config.toml
d_model = 256
n_experts = 40
experts_per_token = 2
d_shared_expert = 0
normalize_top_k = false
routed_scale = 7.1
balance_bias = false
init_std_router = 0.00629
lr_router = 0.000325
vocab_size = 32000
norm = "rmsnorm"
lr = 0.00149
beta1 = 0.95
dataset = "wikipedia_en"
Below are experts of layer 7 (counted from 0) of a mixture-of-experts language model. Rows are named router (the router's row for the expert), up (a neuron's input weights, with its number), down (a neuron's output weights, with its number) and show model dimensions 64-127. Each number is 128 + 24 x the weight over its row's rms, rounded and kept within 0 to 255.
Before each expert's rows: a language model's description of what the expert responds to. This comes from a sample of Wikipedia text that the model never trained on.

# expert 11
It responds to: Word starts in lists. First pieces of words at line starts in infobox or list entries, and prefixes like anti, multi, non, micro, In(juries), Mo(sque).
router [140 146 143 106 164 125 137 174 153 255 158 102 150 120  93 130 143  93  96 105  82 138 115 112  99 103 127 118 113 149 112 136 117 127 135 115 116 107 130 122 149 173 147 149 155 102 111 114 100 116  83  92 141 114 112 136 133 124 140 133 131 149 164  94]
up0 [141 111 123  78 134 106 125  76 136 158 151 100 130  76 101 123 126 159  98 146 123 164 138 161 124 153 149 121 142 125 157 139 140 121 115 148  94  94 148 109 131 133 121 115  89 129  97 140 131 130 112  87 110 147 119 139 113 134  90 152 121 139 128 132]
down0 [150 135 131 112 114  98  98 119 135 130 172 137 152 151 103 153 120 153 138 145  85  70 153 108 128 110 143 105 138 141 109 107 129  96 125 142  86  86 157 137 110 130  37 126 163 137 135 111 124 153 129 124 130 102 122 121 144 123 112 111 146 108 127 121]

# expert 30
It responds to: Line starts and name syllables. Line breaks and heading starts, plus first syllables of surnames and given names after a first name, such as La, Ho, Ko, Jo.
router [153  91 148 120 119 109 145 128 122 183 142 148 133 104 160 152 171  95 158 108 103 115 135 150 159 148 117  96 152 117 144 112 109 139 152 151  93 171 131  86 116 118 143 116 119 152 124 144 119 114 130 156 126  78 114  89 134  85 110 100 140 132  94 144]
up0 [132 100 155 125 115 116 110 201 107 139 141 129 183 135 130 133 174  82 169 121 120 158 126  89 117 119  94 125 115 121  88 146 100 164 171 132 134 141 119 145 124 142 142 155 148 147 107 108 106 150 147  96 108 112 150 147 143 133 151 132 125 114 111 100]
down0 [ 96 144 118 115 130 112 132  73 165  52 136 103 100  94 144 183 157 117 130 182 131 131 140 135 124  74 147 145 162 118  91 168 147 123 126  57 128 145 135  94 115 145 115 149 162 144 124 200 117 130 165 119 154 129 130 133 182 127 151 125 128 105 118 133]

# expert 1
It responds to: Person subject references. Person names and pronouns that act as sentence subjects or possessors in biographies, such as he, she, Hyde's, who.
router [115 176 159 168 111  95 114 107 107 134 106 134 134 130 134  88  79  79 119  96 139 154 167 121 118 114 137 158  85 114 145 177 139 157  68 117 124 105  88 132 155 106 153 102 131 123 115  98 139 134 154 147  91 107 125 135 118 126 114 178 133 130 143 169]
up0 [ 76 150 119 158 163 134 102 125  82 115 145 115 143 178 134 110 145  93 158  92 138 164 126 126 139 105 123 158 126 146  97 168 106 104 131  87 104 128 114 156 135 105 129 101 113 116  92 125 145 102  94  96 118 119 129 112 123 107 123 101 102 129 130 108]
down0 [113 121 123 166 140 103 131 156 148  90 129 134 139 133 127 128 171 119 151 184 134 123 140 105 123 119 140 169  90 132 116 169 110 144  80 118 139 112 142 150 144 117 145 141 130 121 131 124 112 111 151 119 117  51 140 125 103 117 128 159 112  96 108  99]

# expert 36
It responds to: Table and list separators. Separators and punctuation in tables and lists, such as pipes, the colons in times like 16:00, semicolons, and sentence-ending periods.
router [117 107 131 133 126 110 129 109 133  86 104 151 122 135 170  88 144 132 132 129 163 153 123 145 119 126 151 110 104 106 146  92 102 124 150 161 158  99 134 115 107 112 129 131 114 122 142 103  77 165  92 156 111 137 157 125  93 136 147 109 118 142 119  73]
up0 [ 94 147 126 117 115 155 155 101 102 158 143 100 128  81 126  71 131 120 131 161 108  94 121 134 158  91 116 154 123 138 151 157 134 132 136 131 162 123 134 116 107 105  93 172 148 141 129 114 146 185 124 131 113 133 109 122 144 123 104 137 182 113 135 107]
down0 [118 153 110  87 122 138 200 131 152 158 134 134 118 135 126 181 129 145 110 129 139 124 120 124 120 103 118 114 117 116 128 122 175 134 128 127 134 143 154 111  82 141 126  94 132 168 129 130 157 119 103 164 123 129 122 154 119 159 109 120 117 120 150 144]

# expert 23
It responds to: Title-final words. Last words of song, film, place and organization names, often capitalized nouns like Night, Girl, Show, River, Club, before = or a parenthesis.
router [159 119 118 191  55 108 172 157 132 117 105  67 133 125  65 108 107 104 148 139 101 105 106 126 155 121 104 162  93 180 112 111 120 122 118 155 140 139  93  64 139 115 138 136 109 168 135 126 154 142 167 153  84 128 135 167 130 118 112 148 146 110 127 167]
up0 [127 143 100 141 151 108 148 166 145 153 137 136 120 135 124  76 172 150  99 104 133 137 164 146 100 156 111 100 106 138 161 160 104 124 105 179 160 157 140 139 144 127 155 124 100 118 158 179 140 104 159 122 146  92  97 119 135 109 133 134 154 128 113 158]
down0 [109 140 150 144 139 110 104  89 155  71 113 120 114 156 133 130 115 153 149 131 146 139 165  93 146 157 113 142 179 116 132 108 203 152 129 106 153 145 170 167 121 107 100 112 121  94  96 108 166 152 117 190 154 110 132 131 118 122 180 113 126 177 127 129]

# expert 16
It responds to: Head nouns after the. Common head nouns right after the or a in descriptive text, such as species, city, field, driver, method, castle.
router [147 103  85 137 106 130 146 134 108 130  96 116 159 156 131 125 127 142 145 155 130 146 110 142 129 173 110 139 109 116 130 121 131 116 136 151 103  76 151  91  97 114 149 135  97 106 107 129 139  66 154 130 112  97 133 124 160  87 149 166 110 154 135 132]
up0 [ 94 128 138 112 139 119 164 173  97 145 104  95 155 105 140 110 152 147 104 117 102 125  97 125 157 146 117 131 144 157  98 117 125 126 155 132  99 128 136 112 140 112 159 129 118 100 134 114 141 125 111 113 109 111 128 101 147  99 146 139 134 166 162  97]
down0 [151 155 125 118 126 120 131 141 120 175 138 141 148 126 117 110 102 136 133 110 118 128 118 144 161  89 111 208 125 153 129 124 126 141 145 159 111 153 145  91 168 133 144 145 148  98 110 130 123 151 171  50 129 133 141 129  79 115  91 155 119 117 134 144]

# expert 7
It responds to: Table pipes, headings. Pipe separators in wiki tables, especially closing header rows, plus section heading markers (==, ===), line breaks and sentence-final periods.
router [157 160 135 161 101 126 173  78 139 100 126  99 118 152 140 153 127 135 148 144 100 136 144  91 102 147 161 102 155 115  97 126 142 120 153 119 166 127 139 162 124 143 110 144 117 123 145  87 125 129 146 167 137 110 130 179 149 150 148 149 119 137 157 126]
up0 [107 157 118 144 168 140 111 150 110 118 142 121  92 142 171 147 113 114  88 144 139  93 190 151 123  99 148 144 114 129  99 160 131 139 129 112 151  78  82 123 146 159 109 159 139 117 136 136 144 133 129 144 144  88 120 137 150 134 156 123 157 125 166 187]
down0 [145 101 118 116 118 128 175 114 120  61 120 122  88 122 146 122 133 128 110 143 103 121 161  80 123 121 124 166  88 145 118 112 123 132  97 149 129 158 112 101 107 108 154 157  84 155 119  95 187 150 149 193 163 138 156 153 149 177 129 118 135 156 184 124]

# expert 15
It responds to: Verb stems after was. Word-piece verb stems needing a suffix, often after was or is, such as du(plicated), dispo(sed), Succeed(ed), Preced(ed), replac(ed), plus Thai-script bytes.
router [141 146 138 132 150 113  99 100 122 171 131  93 102 139 137 144 141 137 142 139 133 119 142 150  94 113 153  88 137 133 133 110 143 136 123  95 105  99 139 150 132 116 121 114 113 158  78 100 139 148 146 116 124 129 140  87 128 140 176 123  82 140 146 109]
up0 [133 165 111 109 131 167 141 137 124 155 136 173  86 152 144 188 141 122 114  91 117 114 110 114 122 115 131  89 159 146 127 152  92 153 126 131 170 125 135 132 120 114 118 151 152 130 121 116 126 113 133  84 162 167 136 148 110 101 111 115 156  98 129 100]
down0 [117 111 103 173  75 137 112 138 118 161 127 138 143 132 135 127 158 213 107 113 131  97 154 153 162  87 134 140 107 103  93 115 108 134 111 131  94 138 146 180 126 115 110 154 125 140 103 141 124 155 118 176 117 102 123 126 145 133 109 161  93 109 141 172]

# expert 25
It responds to: Sentence-ending punctuation. Periods and commas closing clauses in narrative prose, plus clause openers like Although and While and closing quotes such as ". and ).
router [ 66 160 120 144 125 139 145 155 155 122 115 145 127 122 112 107 178 108 122 127 112 106 120 118 100 124  94 127 113  99 126 128 153 119 138 115 126 118 101 139 105 124 146 144 144 141 110 105  85 118 140  95  90 135 115 156 161 103 121 120 126 163 116 140]
up0 [129 130 125 135 161 136 174 154 117 137 140 149 109 169 149 163 156 142 176 144 170 147 121 111 138 127 140 152 113 143 159 129 115 149 141 124 131 119  79 156 100  85 137  98 109  91  85 134 130 132  79 119 106 107 122 144 139  92 110 135 170 136 196 137]
down0 [132 158  85 132  81 109 151 115 127  82 166 152 121 114 101 173 123  97 160 171 120 161 135 139 109 171 120  95 130 108 120 111 120 134 113 134 185  82 156 142 147 112 144 116 110 126 182 118 118 165 156 103 129 120 132 137  96 167 134 136 116  85 139 111]

# expert 19
It responds to: Quotes and scores. Closing quotation marks after titles or review grades, plus numbers in sports scores and tables, and reporting verbs like said, stated, released.
router [ 69 114 148  96 181 135 145 122  69 127 117 122 118  81 127 158 120 129 152 131 157 139 111 119 122 128 148 173 127  70 154 110 129 127 139 110  89 140 109 113 140  99 104 156  92 108 117 125  97 127 143 121 135 129 133 174  84  70 144 151 130  91 103 122]
up0 [113 120 129 130 142 154 137 130 158 167 119 143 128  88 139 117 137 143 121 121  90 145 120 126 105 134 114 156 117 138 111 100 110  86 153 113 148 136 107 161  94  88 136 132 111 101  76 149  91 143  88 102 142 124 121 140 143 111 116 138 115  95 112 142]
down0 [157 130 134 124 109 105 136 139 109 152  95 135 136 124 143 134 113  95 172  93 116 135 110 139 110 175  93 173 160 138 125 133 143 135 107 138  84 161 102 139 116 104 144 155 127 186 140  94 125  96 105 105 163 107 140 190 108 112 155 147  90  79 139 127]

# expert 27
It responds to: Time and place prepositions. Prepositions introducing dates and places, such as in, on, during, until, since, typically before a year, month or day number.
router [ 64 141 129  97 128 123 117 143 110 107 150 142 104 153 156 132 109 109 142 126 107 129 140 124 172 101 120 107 157 143 123 166 138 125 147 141 125 129 155 155  89 136 158 158 109 127 135 144 127 174 114  75 130 160 116  90 138 148  98 138 107 112  69 154]
up0 [162 104 145 124 101 151 128 145 145 140 112 142 137 138 138 166 128 135 174 129 207 165 144 106 109 140  91 130 122 111 117 138 121 118 124 180 135 135 148 128 116  92 148 128 128 128  87 105 150 154 134 130 112 128 130 132  94 125 131 150 160 170 146 156]
down0 [152 146  87 142 108  96 116 118 125 102 136 113 131 108 116 136 126 136 107 154  86 152 113 145 109 130 157 156  73 126 122 100 175 111  77 144 102 130 152 149 156 156 135 130 137 107 127 111 157 110 142  83 112 155 118 131 137 145 124 124 134 130 129 131]

# expert 31
It responds to: Commas in descriptions. Commas and semicolons ending clauses in building descriptions and racing-result lists, e.g. after bays or windows, plus located, buried, wrecked.
router [154 117 101 124 104 134 132 118 130  84 164 115 125 117 102 163 143 187 134 150 155 156 110 138 120 101 130 120 120  95 115 106 144 106 126 114 149 140 152 129 127 127 155 153 128 137 179  81 165  99 128 154 171 128 150 130 139 133 134 115  94 111 112 120]
up0 [131 138 112 112 121 118 142 119 196 148 134 166 120 148 127 145 172  80  77 138 141 109 110 125 107 101 146 133 140 125 151 128 148  71 131 110 156  99 182 109 146 160 130 141 122 124 157 147 104 114  92 123  67 101 134 118 126 166 120 139 116  88 146 123]
down0 [147  96  91 129 166 107 126 140 127 104  89 161 116 143 134 101 132 109 161 165 114 143 155 131 142  81 163 114 140 116  92 134  95 124 178 138 137 125 125 185 145 111  93  73 112 111 155 102 156 131 134 168 115 136  85 156 134 149 151 127 154 149 140  85]

# expert 9
It responds to: Foreign name onsets. Opening syllables of non-English personal and place names, split into word pieces, such as Sus(upe), Har(uo), Sal, Ver, Ben.
router [171 145 177 123 127 180 121 165  98 244 133 136 129 102  78 107 133 146 122 110 120 140 117 140 161 100 135 148 125 156 120 144 162 119 144 139  99 110  96 116 129 162 133 143 122 148 146 108 153 118 127 148  95 149 106 108 136 138 145 151 147 154 143 116]
up0 [ 99  97 145 120 135 156 123 164  94 119  89 136 121 144 125 101 142 111 108 137 143 156 146 154 113 123 112 107 111 175 100 147  63  84 110 114 138 125  86 120 134 138  89 115 137 140 135 166 119 156 103 125 110 103 117 110 113 122 130 153 137 155 140 112]
down0 [189 151 105 115 120 121 128 151 126 185 111 101 123 128 127  79 134 136 116 124  99 193 108 111 142 147 153 165 141  93  90 139 133 149 149 142  99 146 107 161 158 155 125 122 149 138 122  96 121 113 105 229 157 133 121 148 122 122 150 118 117 119 129 120]

# expert 33
It responds to: Table row starts. Pipe or dash tokens that begin new rows in tables and career lists after a line break, plus date and separator pieces.
router [ 74 101 149 127 122 162 125  98 187 104 107 116 135 136 140 162  84 112  79 115 119 113 130 113 167  92 141 115 139 149 120 170 186 120 149 111 111  80 114 152 125  78 105  80  94 143 135 126 136 136 141 145 140 118 155 114 145  93 109 149 153 130 135  74]
up0 [135 156  89 150 139 123 109 137 126 121 152 159 143 158 160 113 116 156 129 148 112 127 159 128 101 129 136 131 137 110 138 102 146 134  95 146 123 104  94 161  75 141 150 144  98 149 134 106 126 165 115 142 161 141  85 114 135 115 151 123 131 146 158 115]
down0 [ 89 129 148 148 110 143 122  90 112 137 129 118 125 167 146 114  95 143 133  90 119  97 152 100 123 151 115 106 136 111 150 113 152 144  89 114 103 101 121 134  99 108 153 104 148 147 118 117 126 118 124 155 109 156 144 124 121 138 134 120 124 111 171 172]

# expert 10
It responds to: Verbs and prepositions before objects. Prepositions and transitive verbs right before a noun phrase in narrative prose, such as of, for, from, remove, violating, using.
router [ 97 127 137  99 148 157 116 104  91 122 107 147 133 138 133 107 145 122 118  79 167 136 127 195 138 127 115 135 148  98 124 116 129  98 173 162 131 147 148 138 125 126 127 112 101 140 141 136 134 143 149   0 135 135 107 144 114 148 124 101 152 134 133 122]
up0 [132 115 167 116 127 108 125  92 130 113  84 129 157  92 161 116 154 116 123 146 123 117 114 162 137 134 131 144 103 105 124 117 153 142 135 100 143 152 144 100 151  86 124 141 108 118 145 106 147 130 114  71  85  87  83 106 152 109 147 147 147 127 127  87]
down0 [144  90 133 159 122 157 104  98 110  83 152 119 127 136 131 102 119 100 113  70 152 115 122 152 157 151 129 133 116 137 136  91  97 154  81  85 129 185 140 108 148  88 112 144 114  98 127 107 101 149 115  92 119 118 121 125 142 133 110 165 132 144 118 106]